Weights of a small mixture-of-experts language model, trained from scratch on English Wikipedia: vocabulary 8192, 569M tokens.
Below are experts of layer 5 (counted from 0) of a mixture-of-experts language model. Rows are named router (the router's row for the expert), down (a neuron's output weights, with its number) and show model dimensions 0-127. Each number is 128 + 32 x the weight over its row's rms, rounded and kept within 0 to 255. Numbers have three digits each.
Before each expert's rows: a language model's description of what the expert responds to. This comes from a sample of Wikipedia text that the model never trained on.

# expert 50
Description: Apostrophes in contractions and names (doesn't, O'Brien) and middle pieces of words after a capital, like S-hip, L-ach-lan, Sh-ield.
router:149159139163167090082058108129218138083146133096117102083172200160145113080137093117074107132144097150094128116131117132146119132170084114164152181111136114120119177104135131120129149088107110163161068122153132106117050072148148076092113156102170070151118153104113108143075145146145090149152153134161168155125121142182148122106191123097085104120141119181100129184138148217114125125101
down1:096125143114160188066100101097130127129108179096100068107108100120117138154197134121118116192119177126125167157143055127156088127098101124139080073182109104122160141152162117175098189123104144124122127114130095141059051117113106114072106082130169142108109141186182167168146154130112114101110116125113107138092077099130148136187188118142077158174143157133080117161173102174143108099133
down2:145107071101120050083165170120122139087152133174095097111152125133115092114175127144157129118135133159152111156134176127143148139068161108147103165093140078109107092069127126088109123148122115193176076161148092072133207114121149120140187091124170091151122163157126118163156116186147132145116121195184118169154200097154173127162129112153166158094104144145199107115151094086158096106148
down3:088121172108159123097127092153103147141075092127131140105125127136107101128167156134127162130139155107068127135114136182101064108104156130106107090100121144131110096128101125181193180173131086127093114127139119055101154196105132128123205132146149108091174126103117152175147136136084077109151122104090210129093150142126056120194207148077174205141090142112187124132139104151132115110111
down4:156115143122121093143132077113085188155122193126098165130195097117094197100125058125104109113169127185162133136077122158086073077097137154136100131136154095099115089131161124129156129148095158117110162110157140162148159115069139099079137103142143108067106114190156082195127113077119159144102178106132184139138109159160168158095136194135200107140116135108129100132111134132076108084077

# expert 25
Description: Capitalized first pieces of proper names of places and people, often in lists or tables, such as Cl(ovis), Sal(amanca), Ber(gh).
router:120101136117161126115101146146141138096092094185099083202133117120084073191123088108124074113133172190087096129099083110121095091143149159127111127168165041146147121120142120168108153126124191166144147105129120121063141133078110178145157142103195175112152178079183119047104134155142108162160142164059117162150134124129135078130130148108128086110152133142186114136104128084170139148126
down1:157088140158088146102094147106152153112160155126127126125172123141144129128150079176080148157150151187156056196102115151153097170135134093132125168105114129140081087084199071138158186107124093161139119084113110106128125107145123129115115099161119139125084070124112096114177143129006081104172141148112167142077158142122108082128095102126093081157167128189092120157166097097155161122160
down2:168110130105092107128143125187154102079063137109099152113104072120106122128156168150150131171119122096162169168105063111162106096112085149151140130125188057122097143137073156100101143057111105093098116138112130139151115115134068057157130115131113087163179159150112106058151119163157100098163132075134151201147160056150106172114149104189140127114113189109127115133147124150173115183130
down3:183129124095052128176122082080186144141146053113110076078138142126151129170076160170144121101121066133121103142106152121111136127124097116092145139072163158123146132128087132112096153104108127140126107148110136126069081034151149222126145120107144098157134188091119181089156160080117129133140075126100173121126109115166130146108087130139171101120158139108139152196197124136108095154163
down4:130134168068125115125160099149157126084142129103112166153157114116175153155100162145120114133190088138121132203151146116093085159131124147201093123075129142175121120125131126160155093167110135114042195158138158094190110106085093140028155107111188116131115139143124156146146118113106153068099155161135116131094143103074136127198132127143176124113100127084110137122081084098133175055134

# expert 1
Description: Word-final suffix pieces, mostly plural or possessive s, plus ing, ation, ment, ions, ness, as in costs, assets, assassinations.
router:121084135124133135151222136139149130127132128083125168108069151148093156128135128081093097108109116114126152131163136109112119102127173161153160123175173184163171117144140158097127127110125103116155099164146072079046115195177168104176062128137078122129111094153089095203152093137137101149079119151162164140133137100101080115170107078112157150146090133161053138122162157163070111169117
down2:120067111230044140132182099111129119118154168126127131150099106169133136099160100171065047139128091142118129135158122127102117087139124143159137125141141183134097065070137085097180145156105119153122132118106121134096161152065130160110134104147056125145118161144125190110166067175121177118103159141114165139128129152066115070130107158152136086127066102108099192123104136090146129131129
down3:113154159087077120158100116106092112084133132111127086034124108118170195131145137151072101085183159091112155144098149111131128091150187100136131107135104080078130148157134096041062106143125114114125167128188156165182102135087137185143171137158161090155138117134106202114085102146132137102131158161097113156157167144160139088141103099171126155145114076125074164137146096105118085080130
down4:115194118163159125132082100132126147072051073117152141088037148106123142109132132126130137131143162148063099141127089137082138174159084112108063135103120149141122137161081130072092062040111115131195113161130150180102141133131119136161149060129139120101123129141137109153066095138161087150110110171120176133152118158166095121102079099118178112095108152097124071142069127119127112144098
down5:170180114164147131121018145095144117130175104159137128135140079034102118152163139153083155140103158146079121125144107126107092141096136131095148142122164087083116125136057168097127121088109143089168166182177085106113106090077099126178132068081170101149177153094166123132121145100134139170100115118109160130155122152114144127119104181201145116158121097115133187126144169158176129172127

# expert 46
Description: Word-initial Latinate stems after articles, such as con, por, art, med, prov, access (trans-por-ters, self-port-rait, construction).
router:118144165132148160125080123144144084126150087135128073138128150128121104147144094068078124171110129195101155052150131087151082127139167170159177115189178089146131142094175122106147134114144163141153141130107116127116180194125080157140073106099146134124092133059167160093097137052153144107157102145076126154110090099149156139161087101163083157087118109066171104108107150080177124175150
down0:118145154137105095136209074092154121155156093145058127087081134112129090075118145158123140126132065153109107148082168131044138154118127124123140096089149159117191163105159185098072146097096130119163149090168098077121105112140176119102150138107111137141174148103130127155160094133141113154175071093111124094179083091125130201122125093129120129118177096109055120102201118127147076116142
down1:096062098137163100110148061073051198183109184148152117087120127112123084144108164165123106143079081097123115127198083176167142111112128111163116099134126133158093104145126164152166130093105035141117143119098194118125196101182193131153137161078142158128149143146134138115143130134119064129195102141132155177142141141151162155131152131098172138133122130120131117139163185153139103153147
down2:148109194136102128064131143077070133094113065103075122159121079082139131134139126096095171132145150138194182105103091152095112071110136152131145061188153104151157083179099148130136112138124114175129154130119105059057136157153141158141109104093133068196098156130152141138163147156136082142111144120123115135105153125208115113181107100157180097112176154142113094108152128078086106121116
down3:153073179107140083109126123144140122114095118064140122136143160159124154081107087158151190142104117152102108196168137142096131110104138129134127137124108075090155096151125153085138154136120091174139152142112068073146039147139176138170149142138123151139156133149158144136147121168041150106146204056081185134137117127133109101143189099098094173057116145106057137121143169164094134134154

# expert 36
Description: Braces, backslashes, underscores and symbols in LaTeX formulas, chess FEN strings and cuneiform or Unicode listings, e.g. \frac{, \int_.
router:078170088102144065120155157125095126142112077110156147136133127106112118095117159105123113085102134208140084195130145134076176092101087155123156100145138115149104159164143102150117167098096150158135153125134170104077156122066149177148129123119127141086194166088159147050060130147147110120172134188116100126106163148123117068141136108164170062092131099114137151077170178099153132159186
down0:148104130141122145099118116118157135167136094187121149157114156101154150126144064108156118143175158051069138159109118108104114132123099156110153084107160139169132078149108125088154071109088079064115120116110085095153066169145143120072116169145198135170133127182160119167112079151132216164085136146093119204170120103116156087133162115147130171152132162089140176124090149113134120100063
down1:120074161145113138125092099192153123134060211145099133122144102124165174116143150115100127139165165089137154202103107098088162076097164091143098120157098078060170126081177153166149117125174126128088140123180117058119123162168103140132141151124115106122099094178180154162153121102135158140136156158114117152143164073166114145090166095118161099126083165108195150178113138104151145069141
down2:092153048109135092081126099123134163148081117111105158163174109126115119134119167149075107104149096070105071202121171219121092120143161128111119178176097132243164173137182124153087111125096114174084113194174124155130078096125100148134130113103137121124127103104097108138099155094140142153147135128160158127122103158126123064132127177122125107126163121083122142106180101148166084118140
down3:096115149171135111103101107130077128145080137176165151119182124153147099108153141070109113080122097093089154163158088159145162115162103111203083114082166111101114157096127053170142094151169130151147163163110154203104161102085108080144127091105110184162180131101143195180096131117114098094117159099102113124070168121064144161124106098117097127208158108121135146146101099143143127134159

# expert 18
Description: Common nouns after "the", "a", "first" or "his", mostly sports and career terms, such as season, round, final, career, school.
router:118149136127128156145124173163100130118111126052115102121103103146110132139133159137138197151106158148143172115131120173102145108076159128141129134075117151147118114147093081098112136062159138153104154106067068080108151125156107183142064085163147176113080181107148198086138116077107214183119084144078137107164121144127107156199114131149111105121118178111161169198088140080140121130112
down0:156110055155153128095155167097119142140126129120121122122138198142119050046156108089108120147084129137096145055183119155165108186181096111135172136079112104149098118103138138116154084192135132156130136108104085098114117035163132060117146180049117108118099101139140178153171103108113117121114150144184144140154157088151102120119118127157129099151124114133110110113156052185124137118111
down1:056113160188094131135156139108077062129148141163074094184146126181132100137177140143160193117040152114159166118155161081147142125178098161156168145122163131117158115115058148126124171157122088085179115098133107115155153122159105133142182117099125110131091167178161165118126135127142099144144156121095115123116132109099043070162135121105149115109092133170193090146123145124123056151129
down2:145140120052126143145057156112101128070144096078185143205115100061145109115070125087165132132137134083049135113109150124093165138131138121169114158101093070174151092124143119108089148057152141093122145129061118097120157125116144096136150153085196107138091156192156098130087061096113126158179109141131111132093124104154144141176115173115155144119156110121148188145090129137113087148122
down3:158082119120127125103143114137181105126123096150103159112148078141182140090141103184111199119146102123070163131064108187160103111154148169155184161144125143158086157132136146139146141152111164107157130108107121118106100109124105144092123131162160119196151212072160126069145156156114124137151151097119110149171064147114214124147158122060113125125139088097129177083090088128147219127106

# expert 49
Description: Middle pieces of Latinate words after prefixes like con, ex, reg, as in reg-ist-rar, ev-ent, opp-onent, special-ist.
router:160119124137169153075107090079136151134146090115139099081137193135159113150200071129075150117166061065097131079111145135148138130151129114134154107171066118137140072087144086100119185137153126165148111120178153108128145190153104099157140093157116104153110167154056054145124154101158124080160115082085120144136112155112168097130138104116101185105115154146096104124174105163103171155192
down0:175098091144143125078170070115145147080086192076122097164081084170130172175166154148102167134109113158115121145077131164160152045132130142097128103142133129108150090134155163083083124153096155163117180067052131130160146159121146157094119142085105124158162170141140114108224162137148140130075137085147139108136097139147154145096136146136121103126140116190137137089107121122087156070067
down1:102099093136129096116130150076103142125090138107190133135116158079140170122157125192119078150158163088141113122128129159130207137126188114177141173128153132136111133132095133093147133103150122154169147104089171123126062091104132120106136165156097104078093129157198093109128094145099085109156173062141128159140075110162098140108115133089159102091126150057153111157139067141213048127079
down2:159105090129132118109148176175055145101139130122099147117155160151181157142174168134044122137088101093167168141134123154110114125095136164093138125137198140154105088133139140135106114159059132168137193081125102101107120143133129099140126097080136113091186161172141158103120158089139154072183063114041081113047130104121147097171144108137097118095138114146092155126097135105082106148181
down3:175092097161145195090120160160139114133151143141113112112141078110153137126152087083071133150123132100176172074139109184067123070105106114179138185141069063156083141187156163117127132121061082138143167174077153114182164133100092087073093102133152139119122151131120120122108126118162128126141138167108125187136123157088128149108143187127105089100095165095110129069144127087109073161169

# expert 38
Description: Section heading and infobox label words such as Career, Personal, See also, History, Preceded/Succeeded, Police, Notable people.
router:139086129111139163154050100145142173134147114142144042113155125111106164139160150163112151145122133128150134082110153131201153102067094113140123152153147188143118141163101154140134138060166117171151084061095077093102129149222124142173105071118157161163107103160087128143143154090112107091133091102055135149151143091141118164168136087154114116164136142107153123185077110100082082143130
down0:112122134112161124151114079103149105159159068158079043143163155155187149136157122139129200162154135120151120098164072084131098119165103185112122154143124110161041154058167120116110112131116128164076162148130108153115157115178154074120104145123115122135087153250112114133101130172085158149141132097128121108100165074141135112164121132137069172184148136125134173085141153118129116126130
down1:136129100180154152074140066121086162124097141159049125104119139104155151164126122147155099140077129098133166130165143112157172107106111125071211136097125097137169077105192089121089148192158131130128169109146109120095153094166063097143161145114198102124141176107154102124083147148134132121107138109121089134142186151118097102101154102134116168150167165056220097090101115120131090146112
down2:151132120135144155108180169127113119119068100084125162104162097155104127072183108130146128135107136130072126129177136148135091040090106069152145099151147154083145115141199129141182103139124092194084150114141072122135086142123089116079159175112155131161070117161144102134135107139124109172123165128109199166149141131197078114036101181125106092199111106137156141128146108114135119108142
down3:119084132155155080176092093155144117117102137152151148114101163125144142104091096160136096102092100177132139124055098110150165111113132120161070172138102102133149170126191122165097144147101128091116171144112159190096163091146159153078107120161103141133101195190119154112134099099122106115152110074053148080141153031147083171069144106140121104087105098106156165075089155126101124183127

# expert 2
Description: Pronouns and frequent function nouns in running prose, especially it, he, him, them, plus well/such in "as well", "such as".
router:117111124144096146157109108147143146105133113078122106092143138105119123152092135146147198139098203119183141110170110118127166098041187158131116131083152201132170145111124095125091149100201141133106156192097078121111134097152061193159067067167128153128124155081133152106137097066101160186100130114098129093153147139135095129153138143185077145126138119076173154152082156133139099130119
down1:127074162079135181167160142137095146147152144149163106097079165149156151116091103086134142177109097091157089153177124159068136137103121219074147120161109147104078167139088099131092147109106132173132135122170140140117083098195170147140112076056141109103160156127133148144079118103156091086077140122097134087120100089083110147140094111130157130122127161101187120157196165079073109103117
down2:156151136059133127130187141105163156123141065142114177121162100152101142099134124079158172104146194135091106130124087122117066060103111192117120145176163169110091126085111130131176130192085136141087131141167165163096066166107137170159134189097147109139160110086139117143161128125156147137142107123157065074114075156110148110140140086195147163124169068096115114174091094120155125103152
down3:087153138150158156096106201166133089142139109091093154157129112079092169149126134148113179129135108122183128124092087045102090185144117108129107144157097111151179153114101153055140140117154097118144089132053120112126119108076114105129179117141156171189161159136179096123111172162193140093112075146109121067108082174149126110192188100155117119168130142105155077139106141159109101163129
down4:117171140154110121115087119158153149131142151129124130160136092135210134159149096113133091082154126110077137139133099092073096110124112122141153138029152143120131099147132169110136115085207159181134140079110080100081117107112205106193118123113122131144168150099123133053129163099192148176120109135142173143120146086112106118122121155222159142107056149138148072126171169103156118125096

# expert 20
Description: Colons after field labels in infobox lists (License:, Species:, Total:), table pipes, and suffix pieces like -ency, -ration, -apolis.
router:143109086147200080176089086153099170111141128179103150114142092140108099072116141101110108229114132174170137135086118118176169158145126073080181123126146147187131142112159133109139109106097070189163139133110184151116101156109107093155096130115087143123141066175139141127113088174138145016141169135123083130142130125094151156136146114128088106132084086123116138131158109121172155108165
down1:176120129112139107166113126147151166129115098145133124080102107104174145186123118104115122171149096196051116134054140122092099151177079084145151108158123136153141111137133110090072136183150098068133152096068164092143159174132091089185062134117126163153121135169114126209142178116176112094080089146117113127105088157108167114104081146170122132178197165094132140153136109118142144138168
down2:062111149204112119071118085132124080133120108136093118121191142156152100060101108109138092164136169155149090151153132144120139112089073176109107080137159133117128103154123124173091066103156113089151150208135081106121122135207155157126155124138106116117125132097174131156158128133142118136067092144134178105111168135120162121128105081155078164184065114162199192091135171134098104149136
down3:159142143106172124112106099072138081119132099127152176155130149135170084157057063118134088132101125099062155139147069160090133139097067205077114138096129158134136107163176128160160158127127101127074044117137158148209105139157115147149118108165136140129167162073137162117090135139126161151149163068073088142122135123150092133061141125106150123152187099144127101160135151151065138145143
down4:107072174135100102061150193146123100134157143130122090149167095127121123157130104133181202144136102176111170132140101098130116122073156101096122119103069147144166152134093116145200184145110198157120123147137131139168128130124104078148129151166123062097087125115116168123087142110070098105118143087183126164147134154128147078171156086137036138138103077118103129143198130158087171097112

# expert 10
Description: Middle pieces inside names and rarer words, especially after capitalized starts like Sch, Mil, Gr (Sch-w-artzman, Mil-w-aukee, traff-ick-ers).
router:117154181128139105126142155118158134138155118129119161093149139163060151105085139142092167146154116113080177040103158113139092143161155087126162130114124076131154143120149112108200117114084177154161101166141141109150093081099140155182116155154117118184075101081133149170111181055174109120160121109200090174110037107134133107121118121071109136111121112149107073164158090164076129134117
down1:123112115123116148086074099146167147133165141133129134092148124102142124139142094110209141168167156090140176144076099129083181117105118200107100110079065089105145042096107123196143183087142092102100094112107115157128116134115127122061081125150148103140160150116154085141069101108092096146162150153102174121135140159174111144162167103136143160119156167092142137151100170118233115134104
down2:123139118079147194094146137088159111105125157148108148103152061161089165137132109107137148100151082092121159106116159234091107099163117149114044160154129080123121135100170150115163104111182129119126128151162123137091157115077145099154136099150110114131139179108075151182075077115108078114088119154085167154163165142091101116112137155094131184155151143102160111113104128120129234110089
down3:183144177099123162145103152133101129099087115108127067108138152112136142095162129132133123108079100142114201053103207159160112126134149122137179143166127093108133094092110111104111129115150149126082106095141121128142145181208119133138119089097113113202179140217201198148150168079139146166124154163133150156067179123128086104128121115105132140125111091115095130145090145097096068157120
down4:137180135170219139182116108115130128180144106138097204170147131048135114118164129082085201111088133131152160104066082135089103097141127128127069119121098136111144098124159103107202086109090153148172120151088092109109155124153164137104083122173160108048114165153163116121152133154134128155100116162069118165127111119122142195147130149161175131146113162119120105119083151124147100066131

# expert 62
Description: Capitalized words inside song, film and TV titles and award categories, like If You Could, Your Love, Best, Film, Music.
router:109133102115141112108100093173079125108111063160148097173092161133130117127107116126121147094160186119141113072116127114191137073124120190153140194154177105171125136158102065155129191063097133185138112100164095130101122178135144138113108095096155153163170143113200139097120137135129062106173111162097118134163115128114052118138149052154131064132119097133156144141072117094141144178154
down1:119063192136124153140107133139117130109042124117129110152129133100108196134121190145083143115130122168172059158167093090095120184118080130118076090149144114152183049122098161091160132110166128072146096170143122148179133174151131133125150130144159062097085107154118139126151097142165139106138133117162064120150107092096104138138152066145108176111193151086154099062127132125095150094136
down2:106183163112116150093099135128148142155138116164156168098105122096110165140139063179103118112144143150059106090125142064151120131135051124197163186147077168095113150158101209056096086113117099100151131123112143157105193124135170060115111148123166125134115122118132145100159122132157182178140163105118089126096106126175098104084107177134135151147141160068120181164172119099172101114113
down3:092167085176168118088134139099106164126135096123118116157100141096190117069132136157162146150118124072133118083152115111112088104212081174197169167125134122151076139127111131114156174068133196114132180122116131183175088118123144150099119144102163165113170117109128158123083092078160139147180126102095151146142173098104111104090180128144165094098156092106117114066184110176131141156072
down4:103121118162182131127137126103062171206144160131084130131128125147152148145210145111098123148092154077113127142121143169115138152113137083092122138114142098110078116171073111133065115086059115131090120075148129074142145130126141144082131141117146164072141118105148095098198098107102128088134129128115181050167128156124090121104113087165111178119218086142076167135117088110105155186139

# expert 59
Description: Odd mid-word pieces in technical text, taxonomy and tables, such as won-ton, the-od-icy, Testoster-one, Fist-ul-izing.
router:120153137059144131146153129128142097123151131167155116124086115125149118105098133156092107115141074155085108244094129164048102105118126145165164118161123109123120109094138127080111128109115160134066141125088132072115122084089081131166220107138128091117123174049118104104093164176185099146086131141148119134129129176138152110149128072105172111077119113096135149060159132155123147171182
down0:114165097132159107154146199099139123103123139127112118180089092131062250084206143147100125203170156128168076112106086114115171137172118069182095141092126035153124148132109118147149103103107082104124108118106116059129101132135123133152120102108155139113135140082183163160115159125124115092131162104165118124126133118178164128112136090085109168136110084155092120121157112112169163123132
down1:084106173147148123168099150133066096129062115106133172139134174164189168083140125145129106106160063119150154078113123154163132125155148140081130118137114114176160147097165122128131139212109124159156122126140117126150136166101174105040109156133116132119146179117114150161180122091128126109192074157106125123095181131130141078157103085158071190165130153055090142083073125088092124147123
down2:128138124162086159154022113155113123088102106168107133093103139116187160115133087155136091107149158116189102183131144136103131180084111095113151167134136118103152139150159150133107172141119100094110145080156128125135214108092085146143157163138106141069068161128099153120075108105141119139096117165121184168139194144109131137108156151094133086101135086139114024160161065131152100140095
down3:142078094152141126165103058189147127119140086135103075160172071142126122118135112122120134060163150090071167131129151078135169120126154115142130167115155083129102134140152183129168174115122105123152158094187100100085107122144123116125155135102132094086193113104134106124128174174255143112123128049120097147082137071138203088098100114139110113114112113097123132145112158131108150151162

# expert 22
Description: Periods and period-like punctuation ending sentences or list items, often after numbers, dates or amounts (in 1950., $5.7 million.).
router:141073128155116116108166068066138132140119103137166145167159134143143130085078169149064100166107108145189088136157169098132183170204074180157130082093115104124170149202106104102133182190089047156122139115138132131127129135125138138110122150115123101104117097181120139129112135134172101128143085155159160100155181095075130151108107121105162092118140105177084187099109103111147156070134
down1:133151158124137091183114150136126143109078128084149141114150119125171093191113131138136117125094113173080088121059067165105199142161110169152089106093117107085096125198101122141141177122116123095193124170087107157123112135119086107099142181155188111121138155159083094162054132111144119149151098121149089156174111053101154116080094125097168121142078141167094174096096133125150171077136
down2:142121150167082102168087112119151145124048114142168110132112170129153122139133132089129098142114182174107133150134174139150110073120124097091141108077112142068110146162126129082068171100132139158140102173036127092162080097089113104123156117105096099080175138136157114234143109038108146114141075155176133135137103161151127135092085128133116124094136134169085093186160127134151098093146
down3:153093130166123148087089160180141099142086093167132074163140126100161094097126101132122159125167152134163090123155125126142103188106110156151145142110099151159147199119144108100129066131127153162165146163114103160119109101110138106164157094160182083144069109190105070147152142121130131113136183159092102159151064104152101170165108098173136147174253082153144135143099061143115126138139
down4:122132128158168094170129098169141064139126162167105175142089142077151137090126181122137075207109144161151180133105113135162125105137137170112073115132122138132119129108134121151164105109150133122108109118082151100107176147178142094076064107109132103178148111109177125120130159097075075146165118154133130118173118165115152097142139118132141116254193104148094177099146094157087135068074

# expert 44
Description: Wiki heading equals signs (==, ===, ====), table separator rows, and closing periods or pipes ending citations and table cells.
router:131143126158108107148150121105115085148106106114163061130185093082150142130101182154086080110124115153174063093133207122134163154072080135125113087108118130118100144131162119182106155114103103150178161096111154148132114092152148106125078160095169111125159089142145142201108134092206151126133063146186122123120152092088120143160158171134102047180107126192155176122148134090129097101119
down1:111123169114139076113152061135095082118122152172154104102072189143118101151096101083102106103130137120123116136150090140160172138114122202168107051144082177177154141134159103127098168106096102123127097126154115129156082165126096147187166163120153141129131118127113131094160082110122140109157152066189157147123171149098095101121138071156108157200120111131174172089089082156092209120163
down2:142169188072104153107177159109176138148126078167088111099063088119102099132115115140104145102208173092136129166127189124136122118095126181204084109154124083130174098109115105138116101158088170101170133105192113137144113142175099107123128147113111170147106167083172084153110102153108182162194155108147129129113170137155114139181144135100093167154098074135073096095144085120095103143112
down3:060096121135100123097156172165195163156138144172108132152140107135127145074170129161128123152145149111090136172182138155087146119170065141161100084113121181108086136148101164157132060132130141085165144147143163100182103129163103138167069126173146136156160097185101163065118152148120120167092113103107060149131170105151085122132101070210160089116106104124161120130160112175129127079165
down4:133083090154083168147181100143104182131121106125095095144178127105136055107125149066110171105092115109151113126123055112209121100085099093119159103147107141055104147113080171145116102117087203147110198083127143161142128087111128167123143104134126180129117127105134181115156126143155149123133168138075096139115146072156116089114133192114132116149121069111146074116122106164095190082150

# expert 30
Description: Capitalized opening pieces of proper names, often a sentence's subject or a taxon name, e.g. Bon-ne, Mac-wa, Wel-terweight, Ex-ophthalmus.
router:133181111049145088130184163139125113097141103162108161117119135122135101105096117128102127076118132204177091156091108147104118106115107158152147096128155106146126106096162103157064159120146166145080130164109163095077187091076144147195169113130154145107143156056141122051090134157139100158166086153117086138124189162114119065159135093122171071091146123126144132092168125177153095163150
down0:100162171203181136092076101130112085114146091174184145126140143128113111118110142132190057063153142144116171150218121136174126065167127125154089130150127134171119097151125189115109166135057146141163114089139169161134093135128103127157140082136112139082128094101144108142070125082145113159066108075150141187117116114184153109128097187129086142120154138108141130112153092105088104103159
down1:050131102150183091162099161135155082130114105104124126158159126105125127185146140167112159160126140110115123129137160123087107108185166144157122105174080108177161084118167172121113166146141100122140164132100116143119161129167080121009093106135121114188140109142142103185156120093175182111059157126165169101133137168191150145113173142063153166149089156114120051119107103123127110130104
down2:148118166122149138156110031143104109124121090172172143125142168120143167112101071167121140118206145113151186154081110124113127126121126121113141115122148118153107172205136111142088157102110119137144116078025110176120151145141098129169188151118093070141174137141162146190153155141084158196184082082119112118115129152143157133123090122171036124153132148126165106124153156136126139155093
down3:120140063172144092105085140109156125173051162123176144162091156155157159068148082129109140131170156132109198082107137096126087104167176097076120138109132139164170163114164108137109177081115130107184086137195111150108168125178108075187061106144151131169128166131136075110092133148143153078142086084079092107178127125145138141137121116126144143101149138126116134128156084121174102143191

# expert 26
Description: Raw byte pieces of Chinese, Thai, Devanagari and Arabic script inside names and glosses, plus odd digit pieces in tables.
router:142163092108131091066105118118162114131134089180168166118099167139103136102134149165187129125105112104101110151141149108137113076189117131059161119158123142091107163073156154139157067189142099152131095095077154085064136127126121103155157122151119145111131124114162117136121109099123039124186164120173100099145112151195122106065118123143218174094158141153069172140161122103120158181129
down0:140056059088137118126107120159161152108192127136105156138161082146067157121181129127097160142099106103112169115082155144178153141103120147152146147069156154137116191133184125150099131062104064151141147152131097134185096104140147151122132079137176119126126071147186143178109088181138121156169114151159080072128167132144088172096116130111175126073091131124106143162130108203100091116116
down1:201160135145147119115121135081153146144110111104105076147149122150100123080144153069117108075074147119163099124191184118131145126149172077095132100188082143121117160111121134078091089170181087143125114161174156115129168194158132167138143142135145156156087127111107177130100118130074123137126095058146107109075114138131133137161092089164106177131061149076119100115100142066101197181110
down2:157112089160120139126173163089123133079146089169098131137101146081205073188146144114119199174172100127097140147134098111130156144148160110137086156129174056171103102083111095102176114107139164203113146099176150180146155155063131113090111120086091189187098134112148141113115090108113100092162173104080137153123137117116114118121149142099133102150158133142192105129090139124103148116048
down3:157172119130166152091185099152083143141182130138107105141159169151148158078136086168064165107131117100167080145123124132124149126171116088131132159149147118120123126156197096102086156126105126173131089113058077136115118099109147178134063089091112107105168042168105098080083100143146090148095128147124133124114117081057122180092160169136088150159171039147139132152129140101135096118109

# expert 4
Description: First piece of a split common word after articles or auxiliaries, often verb prefixes like re, pres, dis, st, w (re-elected, en-ables, w-eather).
router:144164183136108138118075138160102103135110087080088046166125139158135099140149102096083105112173114125123143073147124158135123175107109130130073074201116102163134129128105099146131147106156193146149135115146112115119229115110143161079106100126109168056129166061178154091142142091132205166141135148094142135091147134099161123157091157160075162107112148122130147141130145074163107189150
down0:097055097164062146154088128131157165159169059099106099165186104126149126188101087122165122141119137097163103107112108136123077124158121136136153153125140117144105143137112119173115117165125109113111074133162148089118166085168143182192180118124119146138125107080099177129140154108121083168087063191112090106155132078143181116174119100085096161150143104115109202146080145167172071114139
down1:110131172148061172119173169097079134134135163176069073134112158136157200134098099134114152172103115072140180064141121122174120100137141170081142145179101123146130110166152165182067146162169141126125118055128185185125123166107133171104100070124093192122127150148142138134187120115168108143164082150085093145151102181128128106129140143113112112167127141108157170151079095098121158142130
down2:080090137131117132117106078148121147117176124067127148157101134081172093158137162150122073139078136153124104080129128140157118118084166139053145162173123133171131132101166095153128143143103141144129128156159084159150126131146134206118184104139188145069145147107104121141177164124091150141187225086110133101138134122136181173130154128120153096151034117105126108113160113180056148093165
down3:119142157154163152141092185109118127117128181172136134098095063127114151130185131118158137126119131093129106112102128138151160090123051201079156088117098042131180085113106125155109139132102155119102192126106088132125082142143146161133143086162108128122118165203146091112153059099137152131086157151173179077098148054087121162148133124114091075102066142121122190161103139132117117172141

# expert 31
Description: Line breaks ending table rows, list items and sections, especially after a closing pipe in election, sports or chess-position tables.
router:199084161139148112072122067100156184134159139104139129152196116086115211179125147079177129113138115105137052100093154158112094166089136117084147125151047140130064091145119184192140131121119108080183124087111143127117158098118129133116145126109147117126190104155106127176166102157154118139163127124121113131115099146103168162144147182164085084092169157122142154091097126130095088090124
down0:153161104130198107119197088130101116171117131120072060106129106108069163145131120179152103105141116124146185109158164152031035160090069098127196187142130117136129151139115127123100174128078143162105138151129186124167093099106123115154164118133084118082111143080093123162143156154111143174128168113133190130116168130099137143156151083141103074130127121096151125127122162102109167109167
down1:141096091129142138168118149158185106118156145102142127086169144115187108138167161129079159133059112159169134118092190166166113126094115076137101076094090110144069162092134061168130085130121130127052151135174103165089133107084122134120147095035156141110099113145176136118134130200121161136144096147096081079116091133128113157097129078164121124136105091072130082127079106097128083156129
down2:160151134137094095098149186165120130118144096132156213118092193122146116162160081117088144145184168183149104150082068161070164169203124117100179119109127138179099131104119128114114161164141180157099136158071154162078164099122074137084168124122103057095107121118144096087093111111074163146130135145127092089107156139163104119116136115132179126100166126104103078108156139180125150144097
down3:063147095113148130183091147138133149140116124093125110119130139181128098100075146097132128097173083128120133083146116118125187164147146169147127050138112122135117101080115204192171108103161132155134158162133165101142082150168160116095143124080143114076101169125087116145105170158073146129061133136235122152147133145096088163144118087185144156103152114116093169087186125181110155139144

# expert 33
Description: Verb endings and second pieces of split verbs, often past-tense or -ing forms before an object: embr-aced, re-jected, impact-ed, est-imate.
router:136139145096093103196151103076089137145132099130121066078132143198133111091172095165151174162147172108114149148120076147140154098124189116112137160123080145150126093107113108116107137155211108173128054184176057144146078128221154122150122072117118099116086157143122120185099085124118139133124130131154140090149079127071126121170098155168137122150085135105164120128144080143103155112099
down1:159130155158195090057132134098118138155062086105149115120102115150082137126111133163127106150098122153122078159119133091151112151151119083175120137108127121079125107173111123105132065157103149077114119111193079126124133155154149158172145154122133174089052166100079107100110158193145152130228104076167140125079138081107128138107062161120139101092120133067128140087128146147126144191162
down2:135144094153141148072125070148168127153134160050196159076175137103155109147122132181098119123117065145137084091189142126159132136143054100129109174190161128093131114066158153141212140143171102111103117138099129162129126169111164091082122107091131127132134123079186174128100075098173167157130167121082081119129095180165083154115085136133126154143150138139122117088081142150105136138151
down3:141134086126192144135134157126135142112148157157058149191103184084149129075218137136148163179130127134157118103132180095104166154153095140145157098104172126130151124123131099130077077143147121118095118100168115193197061129151149128114116100146118110121130093160139171128139127127158112161085089069086140134083090082166111105060126161163121107140086190101123106132105144132043136091167
down4:112105161165095088096071131086194123177100119127129136168151084141133056132107116134143092135140094131100096115128148072128134106186153103165126106202101104146148088053196152137160151109120169081124134125088122142215173157091080137186154186134112095144138112094129093129117175115167170100148135107096128146163176101116118116176170104090134168107086145156116087141188135120110113094118